From a checkpoint of a small mixture-of-experts model trained on Wikipedia.
Experts: 64 experts in each of 10 layers, 160 SwiGLU neurons an expert, 1 pick a token, a softmax router.
Training: 377M tokens, 5755 steps.
Below are experts of layer 11 (counted from 0) of a mixture-of-experts language model. Rows are named router (the router's row for the expert), gate (a neuron's input weights, with its number), up (a neuron's input weights, with its number) and show model dimensions 0-63. Each number is 500 + 25 x the weight over its row's rms, rounded and kept within 0 to 999. Numbers have three digits each.
After each expert's rows: "mostly gets" lists some tokens that are sent to it at least half of the time. This comes from a sample of Wikipedia text that the model never trained on.

# expert 63
router:476466516515500496472513513511491489498483541476507544487523487495551492534517517471544509515451481498468555497464519478487463532518472488520502463499496473494502482484486492545495487481464541
gate0:506486488502479538476492483533489512524495482469485482454538480471503519476512480491510502519530511455480482493553495476495440445475507466520530442525500515477489545468500507487475501509476503
up0:462521530533498503524542496499434540483507522518525506513472492459514460487449521486543509460465514522502496498531491492524478495479443465502537498525529486544497472482472480517516473496540512
gate1:493476511495498528496537484572523469539462489545519488520498507480486557549490496518456465493484495500491503532500525503530514466517543475488451471506536510506523512497505492499437505508540468
up1:557502479485494511494497523477474500462493468512473509501500519503509466467460484505538480504524546479493515506496496466483540507495502475494463509519518521496455497522506492510474512521487497
gate2:473471515514455484525476532466472515499441508542515555501507550521493498499499474496487519520503469519492493525471507533516475484521493500525494579481480517512506501520485481476511475505545469
up2:517492528507527453527469535505508487507522503464478449478540479515460509509505501541526539553536495509522502518498523457496524482500491517488488520485454516491506468489519532506522470482498503
gate3:506500497462484524473476466490465448535471489511487505502503504490504485497515538497469523518511521522529484496477474506526476484502485496550476459512524455538462508517450475508519499519467523
up3:487493491471511477481479542535491488487518487452489517506500483497501517496505467501517516490511525549478507548531452448510516490496491487516439534480529499473527491473426542497443452525498492
mostly gets: " tri", "ib", " Tri", "abb", " bar", " Sav"

# expert 58
router:510559486471468535499499446505526520522464520444502528505445495491509463496474541497492475483462481490502484474484484497524498480488520522474484532500482480553488511472518489533483534498509517
gate0:522501501471537500458477503528514486464514476498512517484522489505526414516550516522495506486489513524509526496499491488471486494512544509569479479482490514483491516521492491473477506467482522
up0:492508467455504557489536495490544523493523453518499515504477462444497530563463493489501487562525494482503472509522487487492487463500495512536558518532510507482499481506502538500466510513471489
gate1:516520533475519510496463517475536505497545532560470464488527530521505501505483532495491503516512497490511481518536465493511546479531535491501504486519539519455482516456482528506530515544498456
up1:487485498532500540499532454479523484497482447487483497462495516513516497495483485505508464518551503499513479499479447470487530451504487499499495499536504478466504486493515563538477526473468469
gate2:475501486471484499465534447531480486541490530503458522453460498487480506508504533514497491486479494453514451491503540518512482438490459499511510499442514512501488500522452507512505495523488459
up2:504508487517536499559512548497516502508480479458515519519516485488490507472488486464501536523488484524472523499508500536507501489505551544479472472514495504507547505495530523468502538457499544
gate3:446523512497491530516483444459476486537521533510507549526548512487511524498504511546514543539466487497494505449516499518534475502546535523512521534488521496464488471540479470497504509546492472
up3:484501515487487483479517493541513501481498500394502508467452491450513494510464512520527501481524493537517511511527532517467464478511485474495499508507496494505505542547480482490462468496499481
mostly gets: " would", " re", " can", " will", " could", " may"

# expert 33
router:489516508502492506494526481536492527511508506441461507497495484523496477507512469477527464498471484482485476499455500494452505535468470515495516493505520504530559483486500489504488525493510518
gate0:504550501491470497488521538492503494474503489514479524491489480469513520531522491524499493527512497514499500479481522528557469547475490511456498492496513547553474509501484489495523544461484490
up0:488536494512527517524503522506520485539454516471491534515522490527544532460497520548490459510491517495535489478493550513537441466462501506488542531474526528497489532509492515509489506539479453
gate1:506506485505439483511469521479478497494469537533521550496486547516512448485514474517496511463517513484493494499506528555517479521517499526466489462479551503495483492498514486516511491523480492
up1:506503470492483457499522529492487496484520508499498558497471509508471470487525486505507469487544505461520526461500493457502486486520505521495465458521506431484463509492514475492559505470491475
gate2:478499488479494488457518466498481501515522508462489474506533471509489534500509506498466483486541478504492488518491493474510465506498499481482502549555505464516518495508521509494500484514438481
up2:505504500508544518495501502480515528515488487537492527484523531541441507464479471537477501495457481445540504489468501472514520466474495517482496486472458499511451500505534489479489515474542529
gate3:516515479494508510495471523489504469489518550483437493471483496508456525535452479489479502529525488486549524530498512502489499504510531480483526487510498506484480486446543524497474492514457518
up3:442494496523472472481476481486500531456529513483476477447523456470502508486497507501457438460485493508505492515492512514509515517491474492457478489479528537462506533502509491469511506498487497
mostly gets: " un", " sub", " con", " comp", " dis", " dec"

# expert 17
router:528536497524529506548454479494481484484489520498494506501507536554495508526467483459496505510544521530494511498529506482447538487497470526456486491511470510546505506532524494511506529511468470
gate0:481512476485546490493494500461519505533515502431530510463490533543531543479525493517523481489534511481463477468479502499488495504513481476480494498482497437526512527536490537501505517510492498
up0:522471480488535533522527468506535499518504515495519473487493500527499544481507527511511498500499527462510455501478521534555517516460511464424486498513469481508511508548485478498479506508483491
gate1:508483493472535495474485510482507471522483525484497487524473453566566547478512486492439508547489497508511482491538514457512467512513461471457509499508467450502511496490516513524498483512472479
up1:480487507540512448496489521521494449530509491481484503482508462492483498485500530535538471567548523508462506490530496500518477456541511531516493512470510460518472488510515485474528519481449507
gate2:514470518469453545452510520507462528480490493505518535485473523472429501528529501488469575503490514474514510475470469523454484495500488491438494500499550463472505510478453480471491501509490503
up2:500481471526481511518487498481484481471470480534534480489525503466475480488470497497489515522548536487503482507485490507530497498533497515507501542515524514532525559476467493494492495484494452
gate3:498492507515526504455546478494482520515466508522493519522523509510492548440448477530502467508473486501491552548517484499496481478514486441486552451486469472515514527468536482513439500535483499
up3:490501517485499479503517518478446487488521498506501528506544480520497480484475483482522539551501492479478523553506531471517472493489467486492480500477486471491475518471454508529442474468489518
mostly gets: " about", " due", " among", " According", " despite", " than"

# expert 56
router:547470489523510504504487485504523481532509478468511438456489536464510466499523490467493536491539518487478497505530523488535539518506506544508480507509533497484532473509513489492512569470520490
gate0:515519496494511512494529520474442472519481494489497491493459520556501462487512530463506509523495511494490457526476486507485511491470494506470465495493521497487482503531509502503489470507476492
up0:459496507473484512489470497513497497487505487512483497549559475463462542486523486505507469483519477481538523495484509517521487491501459500475509489494498534465541482477480500518492479502541492
gate1:514501540506483489490501476505523491489521503458470492467536495488510526420514463531455474502494534474528503501525485497493503493539440478500511536527489513549514514477481464474500481512525462
up1:512548504566518491515493498545469483494494495477511463543513471536523482549465508504498546460509476529498486475502491497504487490492462521511523487507515477508521512532508514504543529476470510
gate2:492501501490513490515524471487487482542468502517460502460528524539494478467530464494485499455491489521513523502484517483482469476472518492531463526542499519476471498522495434499501508522490506
up2:490520487488515464486492462458465498490475497461491505438503481517516484472534480500518490468496545514531499460482511481519466522465492471492507498526496539451488480495487474493498481550510511
gate3:456470531550504466479482473534508473523494480489520436490495517562500453517463507504454529453460493491483525516488509487492499498500496488504513502487516501547500560510511477538526506466517484
up3:451488533526484499449488475499508478531473505504557458512490508525503465513497492484462518475488478508462523508498498490478484472497486501538522499493520499524455533517515496518516516477516484
mostly gets: "\":", " –", " ", "\";", " :", "),"

# expert 26
router:483478463442522481501467453511512471539512550471494488526472473544483466502460484488483491520507514528506488492491517479515551506504529525495510483470525498552504502494500460526468519519518515
gate0:519532551504461510514517500494520520511496486526463467478495508479489486512506520503552525468493537466513520499504482504465475530492510505496487483498491533525426532495529512515510514439496525
up0:471489448550517478463531490507489530488546518485471512504547501512487502454473465479499476516494494535520505547492522480524513468528530506487500500500518483473520478529498496520470481556474500
gate1:514494488531502516505493452538514490486494485471498516495528543483506534492524533481499498501478547515523472494472557515516521462465483482474508482471495508512521468532444512518515530533494536
up1:489501481510529515450524518560499506493486540503532497488509484507482480492570504499494484512461475476529483515509476514470519539505529503530493480454453481484509543501552469474523479486532504
gate2:490509462471489545530507496489513516537491484546485501499544477469476501497461511528464509468521452464474500492523487496507534537533514474513480501494453491504485472516500521494474463460476503
up2:495552494482513437477513508533513511481526548494536498454493500532517534488494521479524502496451524496520506483480507495493466512459480491470500475474513494468491533472479484494523535538531510
gate3:535501504509508437480490526531511521533505429484511484532486472526508475508472512470484547454526491517510504561473501510512490531520496562486509467515503465497486468502506531518515499424521516
up3:491514518490507476464483480544532503489513485499509500488495501552534504561506520513461562454495498547522533515504464520485492501511531523463489518517478543479468537486465504519481515465492462
mostly gets: " had", " all", " has", " have", " some", " any"

# expert 6
router:523489479449534479498515500473523468483521562492522476535475498495469536457495496509508478518514520501494470518483515484489510520502525500517503511525487532539528502542487486495514482528512492
gate0:489514515475503472496533482500456510489518525484465513528521499500463503490451510522503471509452483557489462555482471503490477489521533474482556473513476461504472492524512510492471494540478524
up0:492541480495484477533463476507516471524516485502491486529534483445466462523516509506538480500502484523458470503534501533508482477489478493495533540509523515520477508490480469485454551520515509
gate1:426462502486519502490527577543499504470520491499470514480470490488534473493472556522460509513490445441495486515486498484458495493492523511502449510487499532492498504494466514474509501480496500
up1:484492513502525507490473556492491483500530539516492476497502540499466523513498506469517444500458497483506485511517493495527484499491523498521496463483486502491531492496499516481536504440502540
gate2:530492510507469548544480524489488512522487538463440503494541489476491504481523493477511487494497483481538534502482511491499511523497512503480548460506453535512478490499502468560525462509541488
up2:481463496574507537483468508523499508494463529516546514474490472520505562457513476474482500476568497520503488512520509522527502512477492519486509467450494525517527520558459487467530514519493559
gate3:518478497463511513519550504544497501524495469427474518485463470514534500482488483466475514500474470490547515513470515450505491535513526493470502471486481498493498496487467520494469468461499489
up3:511537529522531506457534551461523499478508458464472528500505531543531492459502463515496525491495510446509496481507501438508488497518492506491504506480543491534462501498478510530486479508485507
mostly gets: " Swing", " Your", "inning", " Sunday", "Best", " Best"

# expert 18
router:521472512481504534467512496520473500498519531500506489482494550509496496512520467461532471501516500498509489522531507542450528552532503503454461478508494505524518528526515485498542554509446501
gate0:512513530509488474497544493529478520483502465561522494482515477511504486502517497487516544510511475500499545524544499487490483491516520469541501492517480480530521456533501516488542508494512483
up0:531523534537504496519511489531529504477514431551484510493547497475470508508546505506478535458516517492488563506496529481536495488482518497489463499508478502523515421524487494503535513518506471
gate1:512474517523488496521548490466496479463512483513492491504500512487452514517469501518453500558511501461515506498505495499494526526531512515526515502530496545522432496459488490536494497484443513
up1:478521462462499492471467490518480481515491549470484488514471479536515496516537479440545527488490513495450439511501478520501481482466511488462493517508519435443542446517477537472503476535526506
gate2:519505527521474509485494505484507486455503475508498514521534451460517494519519492512512525527505509516473509457506466490505535509535449513457497508486473489484466474516564536492489510516530494
up2:476497465461542518523491459516520510543523508486509511487459541541484517490467530510482480482479462463525507521511508522487472482463521488542471507529497503510505525500435469509496481484490506
gate3:520518500497493498478548516517484486470511441533505515498539428474520531510519504496480500516443480506490519483496497541492501497475508533498487516459488483459499537469585486480521508538489462
up3:458492527499495477506424511491502513528505492504523495506448537531466509524522495533517508502538501494507458549538498447558499476528482451493510497475517529527532505495416470523484483471476513
mostly gets: " by", " via", " against", " under"

# expert 59
router:479489527540495501478484528509479509518466543475504519492496476473513484535467549470519529512472514531515540496540477487494510515491513494504523492493499502457478533516506514443506498481548513
gate0:514485507535529510502516499482509532485503508508486520496499508506461466521457484503468517531512539462501495465490489472501518489479483472508560488500484492455532505513466491494485500480468530
up0:504513497513518512483490501521514501506507498498496494514458491481489557460482453515516510487486464473489530512487502501536486485497514495497477519472509464562488517488470486509480504456475498
gate1:479557494520425494517423492474468498518529494523476497475532484516474477468487490527492482505488495500504513473468521533520497479511456535516483557445466463507536514491490478492545498470533495
up1:491479477528504471496496500511501469472508451505464474493494484512513501509535526523535497495478465519515483560480505481496471491495508538453469471473491493515536479508481473486478519458510529
gate2:493464458533473485487499520501502492498499546518536491507510495462562489469510477502495527486477477486513555492484455494497477537539477498491486487458531513499516450511433479498498488505497481
up2:554462494526502536514509496516493492477548527473543464524492519465525489534482525522515483476461449493496507493518525477535493499467515515479479491540525495501516468511451500496551508502562488
gate3:502483457528490529507462506504520498473499502487506495482467514494493559497477529481468498503460509483509508545494545500549496550487506486505529501480533562493525500511522501501522508499464471
up3:460471519524481484468497523511482498549518465488498470528511490489486532554525462540514508473528539497543504481492507484485494490512512512489496491523508477453507460529536483513515496477446495
mostly gets: "v", "ev", "ov", "lev", "av", "erv"

# expert 61
router:511540517510519513494535503479486502451512527544514463530507453500515483469492473478496497531524508517512495516515487475497499473519506504532504493470506482541503488529527490507496459513509502
gate0:520502493521478484497513493501497547431487488514527491498533499535543460525515497467523468512483500527497521502533510518486503507569497510471469496472475519483463528491507497472509538521490448
up0:491500465488520476467499483457475483480489497497511477510513524547552470526563505505483491478455530496526474490539529503502508531497538468489494509506502483454512534514448496468469499503503529
gate1:455469564480538556534493490461495492468530475491528532504516482492506510473517481461496505510503525487513540475480472534485522478520497521509496506530492471458493471535481482532514485456524481
up1:525495528533539488532502542509455539512502527475446467513521471507489477478459549517534505511492492506486515480501481471481519517551541516490524504488540510496495531507499525492476500482479478
gate2:506487499520504470509491508499507519520514479514544498500521523503535497503521453496512510491509514552471485472451494488481472483465508486479508440532533486482486503502477452466518458485520469
up2:557463480457510547520507509510519488544510465510511495452493516477480532510508486492525504508546518507486479508464498486493460505500504521493488498496531499561496503509522501512482506497505502
gate3:463487478514461497477445484489463513475530523473476483540507491453541499536531484496461533539491490514496519523520506491535524554476530462480488493489539540472542454492500525515521475486535506
up3:484473505476518494536552502494454455491488492508496513468507546511477500530540514508483477510561527530486513485492495471456512521486477499512494507525506502506533507504506517501482527559518558
mostly gets: "iy", "zh", "iang", " Yang", "ga", "osh"

# expert 12
router:488493486478535523516471489464543486497525469494483446502511520485489466464506487511465467481498487482506487494471518492538500487513520532526522534503488507475541506503474527543451460556501528
gate0:524517494526489511536520497459490489524528487480481500464540502446515537497447512482519506519482546451477479485495427538518492493522506503518510481481481499514485442472472471513532512502481508
up0:508521486495466474531519499490486502516533464472466493491535515437505525514472498458516528518439515517495498463478466524521484478537504494483524483506481463486484470450504478509533538504495524
gate1:523477491476483539548501474532483528505509464455508529506508474463480534501489467476524525465492502534484471466514508455476498482496517482466461517482494491487485527505504490511545488479481521
up1:502498452495494514442519501506505446486490488495514540508514501474449468491500488510518528546506474523457493482474511452500470500506533481502477493530517533477465483481472498470474527489475506
gate2:496528501475459511536503513499523526535510536526498523547496496503489445497502499466519503508496534514519536522519494453457524525547466461512454507523495524507493463531485534496485464507494486
up2:506469486550528514516473533496507483475525506478488501458514513535513535494511482496488497485523551484506476466503512541530462489493486487503493499514510501543528466480458457513502508501520496
gate3:534527479519498502495514506537519478462487534492517513533498512487533529458533506502525473468513529533471481518481536527483468546508504466487476498494511481513493490504506551532469517476488536
up3:505556480510499496505503495484464481490475484522439482490528493501445510490461488482478504484516494479531498490561491484505474489512439533486524514529501486497476507476527524466527522539484530
mostly gets: " A", "A", " An", "-A", " E", "An"

# expert 45
router:546537527513506541485476478516475502499491516527508497495501532518524501542499537498529564495548501515466536482527472505496529515543503488530489495528529532537496483435531504507548506518479524
gate0:465472491466537486514493477548488517469525455501524521459527506486474456532496514510535508505543515447525511533493521516456459514499511463480483529499533550522544454542533492484483537523504473
up0:498501485500518492533475525540482514494503492518496519470546460491471465501505524521549530487496540467526526534472526475433483496511498461506490509506519511538523475509539458513501528522499483
gate1:465493515481479504478495496498502479498538508494523502513465502526507518505512445472497471517508473479504441498515459498509505507529494462526528483501479536542524526486483520501514552493482487
up1:477503512493467513489492506491511488484529504487529509519461505517498522505500450487488480514507467497490437507523470494522522512539489467532538481507464533549509531505482522500513556493496485
gate2:467530482488497493506492489499481533459486501505521484501572499514537549477494503512530496464480499547450500505526459513537504463475495471491532481484504526484527508498540479455501517510525529
up2:467486461490487493451495459455506496512459478486540516499514468516480518557479519476513489479494477503509461509474494530489517470512503474528546467534483512496519529541519467471469470446466518
gate3:515510470487477518498463522513507469501500540481468521480482498485525570487506525517529506534472484511525496517501505474488526497495482486461466493494533529462513545515558471512511512539508500
up3:523517488521477522497460516506499461479522526468466511459485486479532566452520529503514504516486510520559497506509513475484501492484475478451457502496528537455479523504564465505496500541527482
mostly gets: " |\n", "|---|---|---|---|---|\n", ".\n", "|---|---|---|---|\n", ").\n", "|---|---|---|\n"

# expert 36
router:559516491516500516477476494544472484457503456530500488504507466508469507436476504538545483490477492541529542481491490489483482487483499507481504506490505546498461489503504491489524488482514534
gate0:501522511483462510487535495536457523501460531520480488503508506485515518518498485493476503444458472513461534494530498539512509486488506529494485486472488495519517575490565541495493518544529470
up0:499484489527545496493451520450517456484534473486529521499501507498484501474514507513532513540537525477497496522474483465481514508506493471501509516503507504458483463507442472509517479468484512
gate1:478528535514489520507493535508516506519544463525534497469496468507463513481491547517499519526474495493497515484512501457501498501537505470460514512517488501485522482479517530515521459530524522
up1:542482488501491534488506468501466475480488534484498483513509526514553470504521452472436446471513513491494539530502494508493479517484504517556505485499513481518490526545503461488468525475474515
gate2:487505523529477499508492470529469455477451511512485504501461515477517531487482503556474481483556493510486512535454478495510557528505491461512515510480484480480502516511468494519503501518474515
up2:501513493458496528496544496513502549476532487521486458495500489552520541500509475462499514474504475484520505475461519526465476513480506462483488509510485524483537483460510464508499515504475519
gate3:509502490496498498513526454483545499459493513466529528497500490493448519470478491501512485466489479487515519479445531512503528556507526466524499514473487484481520535460506514489486472487492480
up3:465497492481492535493513516491497472527513484517511487533469533478502499527507470504499516558516517516507476535550484447506511516509534480495488505477469509507503518469498532524494503501500560
mostly gets: "|", "====", "*\n"

# expert 44
router:505509515474507512469506496420527536472524474505489505490506528516493472535488468468454479478531517500510504500523521505505512505512522486524544495486539470509474474464506499532510505547458504
gate0:516438532492487444483528520486483478507472505524466527522483487560461497506475523485455494464491517477483498535513480541510496532533482494450527468480531520517521445538490496436526548485502494
up0:478502521488482484451481473517487505458504473469527481492454463502495481484510523533535488507512490527469498490493497450527496467517464517510515546540508536490486515455477487524475503496517521
gate1:536513490522504493498500477506530478504482535539481547543434508506518526476476495474449510463474500501542529485486470508497516532461462479515463505555506486541505496503494461437504517512474502
up1:487486481512466545514473508527520487478531487542522459505497472489490472503486521547511501487494446510488478519528468494489505481529523498544532532480501489478462476498535514481502552474535530
gate2:517515461541493499530520471522495486506515483439488491461556495493461532486493484507488510465504505482521529437512510496488485534514491528472518470541520448480512494506487514508515482480482496
up2:498505512535476493524492463476528456529475485484473475461550543498485513489480493510461540491452472496560465443471498500516431488509476507501532481519493485470496471488498502449485504474521499
gate3:520483547498504497502514499477522474507489476520480508545514544487528532485480521522501440470456532533480530518472452535461526465514500488516546500468499499505490451530480501499475487542506525
up3:509498497503463536514464484485501547535496523509518467508431495530460490511503481491535516518522523503531484498491525495530480524482488533504494516519524527497493492502525520487490499503500522
mostly gets: ".", " Later", ".)", " Species", ".R"

# expert 7
router:542499522523521471544499520463488513487535506486506481488519486517503479458526491500507551475534511487499540515529509486511538488526495493504514510521505547460508503489486504463518510530549510
gate0:499502453448495501521535454499492479504472484491468482478527510516491473468488519495526513455548499502477549526460506520471526520505490534485509508479485509506520473464469494467535480492495524
up0:475504509501498523469472485512522469521470483496454481449515466498519511503471508523509524496527497507507503558530536525540499486473499463510527497541473514520487446455491498494531524532499496
gate1:491465524497503519511455514528528482483523481445512528454462507481553483488432529469514524523548503510499528521480459485556484501522477498507516501504496499509481490472463523490470528471456496
up1:491490489500470459479490467516502493524493511555492549510504514526443482520526508494481466493500518538486497501540520512430505503493509497528474448482483477530519471504463494524516510474535477
gate2:477483474486500491520496466489476499481458488482492477461489496509526532504529477483475463511506528518525497484472521559512480483474526477531501490488482489491482492479514530492540494462506487
up2:489455469488548516506500483485519504462460510549502486481502483473515508489514497478468491511465503469479505504480513524473536507509535493539485566491548513508494540467464525463504495480468519
gate3:528496516501499511504549510533496512485480476515499486489552537468527502522533463444521502495498508536541534526506465500521533508478484508517524453511520462525518489525467482508514508485487501
up3:443518497488478468487459462477512501524497531480536501482452521501472517503452513568513496502476468462478469472500511504507468463528506510505460537490489535512504481490532513505489500524496484
mostly gets: "2", "1", "4", "7", "3", "5"

# expert 60
router:477490510471480531479517493485521513493559521531525516524489496519540553510525513533518505493532544475506479513481496476493498505505500497543501513513521535459536513503503517484498479491543485
gate0:472448494529513557461511524498494540458495502499468513549483503488463485482466492487493517485491492452506500512498500510482512526496524496534513494524515501469541496489485516518549477523489541
up0:501500509488514445540496491484500518468507477471477498491472469472521548508563566496497500476500512544524470512499485550526459508501482507480504519553466459521497544442505498544461518521527477
gate1:532532508522502493505546500504498484534542519486442504522502512485507503495508517502482524518508491504504482539497510489436474511488501467545501493497506469496529516477512527467535532517502473
up1:461495502511526548534517468511509481490517511486491500509505504495504459507525494492540515464541502487510497480494492529545495499449472481455488496480501481557536471489493511510476475485453539
gate2:518504486535483464439508526520516471508485473506467464504471530480470535500546498498479471508528473514539523486524521532540506482520513477490465512538517541519497500496482512526520488500527527
up2:508422443496473510530486485503534509539491548504501493557506532476497513505544510520519501525482479545508500514493555491584481505465532514525460491512507485517495517512480477474456468506475526
gate3:488517486468473499463473470501509510539461529504537504500497538503552539540521474488499515484494483472469494508505453498504502528535516521504495493491473532470474498537465491513516506498525470
up3:507514485497543500538474527490505533490502490517496470518469491491529446470520474499498489480502498521528521470475503520524516472480495515459537522500467508516484488493466504491517524529533468
mostly gets: " music", " Music", " film", " television", " video", " song"

# expert 25
router:498486528474511533505500513462511508476491534496468474535447496510500478499419535477511468533538479539528509510490485465499499454499517494467492463456497514499486490492512455532508528528513468
gate0:506501465474531475482492477497447466547517526500494532487514506522520470505500503506461470497510523476500499493466507521461534511477524538477484489536480492538447469518507485520501477520495458
up0:523522483514474487478476516558496523520499500491508520476537494492487551512477502448554481490505506496498538507524518483465469509538513506461519508497516523495489456489531492448470521494469432
gate1:503505484498483531505507536523447524505485491542502517500504508476487500504488497490506466464535513517477517526484456521546518520523536475542517455450444510469466516485471482486482513493539524
up1:525486521515487486476489450526501525452503466510510501483511548520501494506471487530494505508529526552511542509489536507499551471473489532530555481524519476530534503525471524489511506502512482
gate2:520512549506539477498501515501525476549521527504455496562515481543504510508464466552492505526488466532474496471490500528532468549541537473475497462465494509487554511509491459475503529499460518
up2:518480482518515421505493525518505504440445493502532506498464512540485484536501537460491499467519522495535496473507477544491523474478499491483478514465482492453504481538539524515464466449512511
gate3:489469486499482472531470522525509526493480493484507496515503525518503495458520542458477482473507474496490459495482528463520485465521505476508469508494519540510471441487502500511522548535481506
up3:531526493489517472497532488541502486505485515497494527481495509493485502555465474527549516536448523529522486517485519505484528546487502463480534519540495451501542545493500506450508541480526486
mostly gets: " well", "ically", "ently", "ually", "ially", "ively"

# expert 62
router:459491492538523549510500519492508487518499548463501527519511533540494505505519504483498502512460517496488507519507495518444442525531516468476505517498490491463525512527518496471545521480480520
gate0:517504487532494485507495452527543507475522490501524500520488509509513514516534472550444486488547482479547485451515499525555526552471492518480491499462526491476496543485501558511525492533469472
up0:517498489565468506542486498475520491515454486495528552480487515449505566494532512489479487514506507495499462500498499469508465453512481510491492489479494513518486515545501507501473471448419517
gate1:491485531514487488520496509503501492492520479457496515525495564522493501511568517526528472479513479491507534510514508484516489486549539526473513489461482494528491504503521478484487482548483518
up1:499429485531478488541484522511514508488497496512506501500497493491502539511476480510478522524502463478503521498479547512486486482488526445484555486537513508518494506523481512485519519499536496
gate2:535491504575491534509485461501471507444514472464496529492501472539507509481523544528512519512508499464496498508502488496486516477474470472543503449486474503457519543526507509498499477439503497
up2:477481487473496445521464537516578513546481527506492495520481495484494455507466458510460542499514468494525491493533488462496512517535524496505474518453510540511509520535530493546474540526476483
gate3:465504497484480473456436543493477511535475500466538475526501520463502471489510504501485496515517504481499485458488504481533487543557535490541459459486495529515482529482491478506472523533485488
up3:481432529461499521458508522483473523533499497498534501454474495510510511495551456494510506516539545514519514503515526495507497484497493504540502508485518525515467545520492490537516483491508523
mostly gets: "p", "for", "frac", " vac", "m", "rm"

# expert 51
router:514487528470492507504473509531450473472463475498522513507534538488500491542502528444459494491498501466523524520545492462503471476508521500494545477459451484451486537507533497508462540488472503
gate0:493455485499536434502457479540471453506539504486477533495512499527523521487523527484508514464485514479468461476501511471496550483494502465478553489458487506477490489474548531482510482529526532
up0:468449512492468490458476529517483486494455495521494515505477518504518510465513525514444482507510510499510511538489498514515526541476461533484457470497487495484496480529495510518504549506470488
gate1:529478535504479492535516480534475533503574505498515491489513542502470494512497524468518481479521491511519537469489498498521484475504504511487445451492489424502527498474478456534499510470514514
up1:491449531492456506444479544508553539495509489518514495478503487514483492529498503471477481517461505512510534510509492466493509485494491479539508464515465453520455479532477506520475511509500480
gate2:504483434479494531512561521560509466512501504501472534524483526537520513482527510508499519493481528500472475525507479528530479507490534478509530508500504538484475552485494534487475516547471483
up2:518511511499524510466505491517476534489495529533505448506469461511479495546486532538526490502519486519531466482490530484511489469526516530497476481531496508485458491500466548574491500517505507
gate3:484500513520481474471530445489515489484492493480472519505542545519512487539499520518566505515529480472473507499467488510476470490472471453509501480513500489500513558506527525490497470513516511
up3:506485516476455525511512504491518531454521496511491484510447499435508535495530489514555479503511521480501520543481529494467514482507506513513517496521515505476507548461494496518530493490528496
mostly gets: "í", "ó", " Val", "ñ", " Ven", "è"

# expert 49
router:511531500464520498487457515458547493473498461515557500492484502515489459516515501478495501485543516517533513504511516491524509438508528532534477516525524481495515444477479500516495527506502509
gate0:556476521537494528520459504507481503492491508558507488497459513486513573520510537488520501507462479542500522459490530509478490457503487481466513516469480511487501527473523508442497500587501515
up0:480517451475526497513489507505534507464465480466541501501524539531522495533478512513529493512449461486539494477492491526478487428518480468507503490498487473506507480498475538535498485479466493
gate1:502481517470493506512508521514513459504484419484531501528489499457503532462520504522534471555464467475489509524500503520483510502477505482427474496477507502487512478502513471501512467487484456
up1:557510490535574502506535489497469528500521509513491497470513468541507481478457499469466508517505495498471490461508506489481494528512460531499512507530483526500467520524485495486512513475524507
gate2:486553512535508488512489531532446514502510530487483500510500575483507492494511481540511503483468501441486516499464509530489485514503529472490506482485499542486506533462496526508505498493496502
up2:515501529557470477460507494480500471510529512498504532453494459487503488521511508478480482514510541539495516513456511501501496517483506495459523494527501501444505525499499516464439527539476457
gate3:543495526502494485501476478525433535471500495494478550511482476508511532504527525496472480482479538500486511486495485533502481500478518493490545508442507482517501488489521499515524502518469468
up3:468514491472553532541484507512492488488450486528504463475514497534514496502501530505518460494491491488451504504530508508504484522474523477513515505536468482478457494508488476508523484513458515
mostly gets: " latter", " This", " original", " proposed"

# expert 21
router:506514466510473520510476479529483515518512499537517470468531551495484532515482507468512505554513482470506501443485477516467523502543508474500518487520518529563520475488475525521535510518518473
gate0:543490504481473525509529496539493482479457508482495523533525504515508495468452490491504516523483562458564518498483471463466457493473503507475518475489516455502532465501460493501467505508478485
up0:506501479467481478507491463460514476520522500498515473523517473509533506479500530534536477506539498516504484501509537516477540527537464504470512496492518550495458550510507517505494474457518512
gate1:513517513528469489490540506494490474469464555517511529517483535513511504478536510489470491510531517510498473491550523470462529527523499506510508503511498535525452529510494512486509494509470513
up1:518459493481527504520481502510514513526510444510514472461513478502479510497473461501527509516479479505498529527468498526509482497493532488494539512492492452470546489498506522515495516496559471
gate2:500511497544538538522480510505512526547511542505511495494470509489516537493529477555480488489509506477501472483477517511562484491476485500476494526468525518500534561559506518483473466539518470
up2:510489513522530536539487508504512526511514522522521477507462506508509530502527459538472492481500494461526485495485520505561495490482480494468510559478506506462510550566512531471482465516483464
gate3:528508500509505491493543507487549489523509511480511507485470485486475517485477522507499523493476491501486480445453459515539513489525532521539493450517506491497474471526497548495510472490468537
up3:453516492498473537516470516482451508478480466544500517513537508496482446520488471541493453466509552476478501544483558506491517508498475510474495497480526532476534501534517514483532486537541497
mostly gets: " =\n\n", " ==\n", "==\n\n", " ===\n", ").\n\n", "\".\n\n"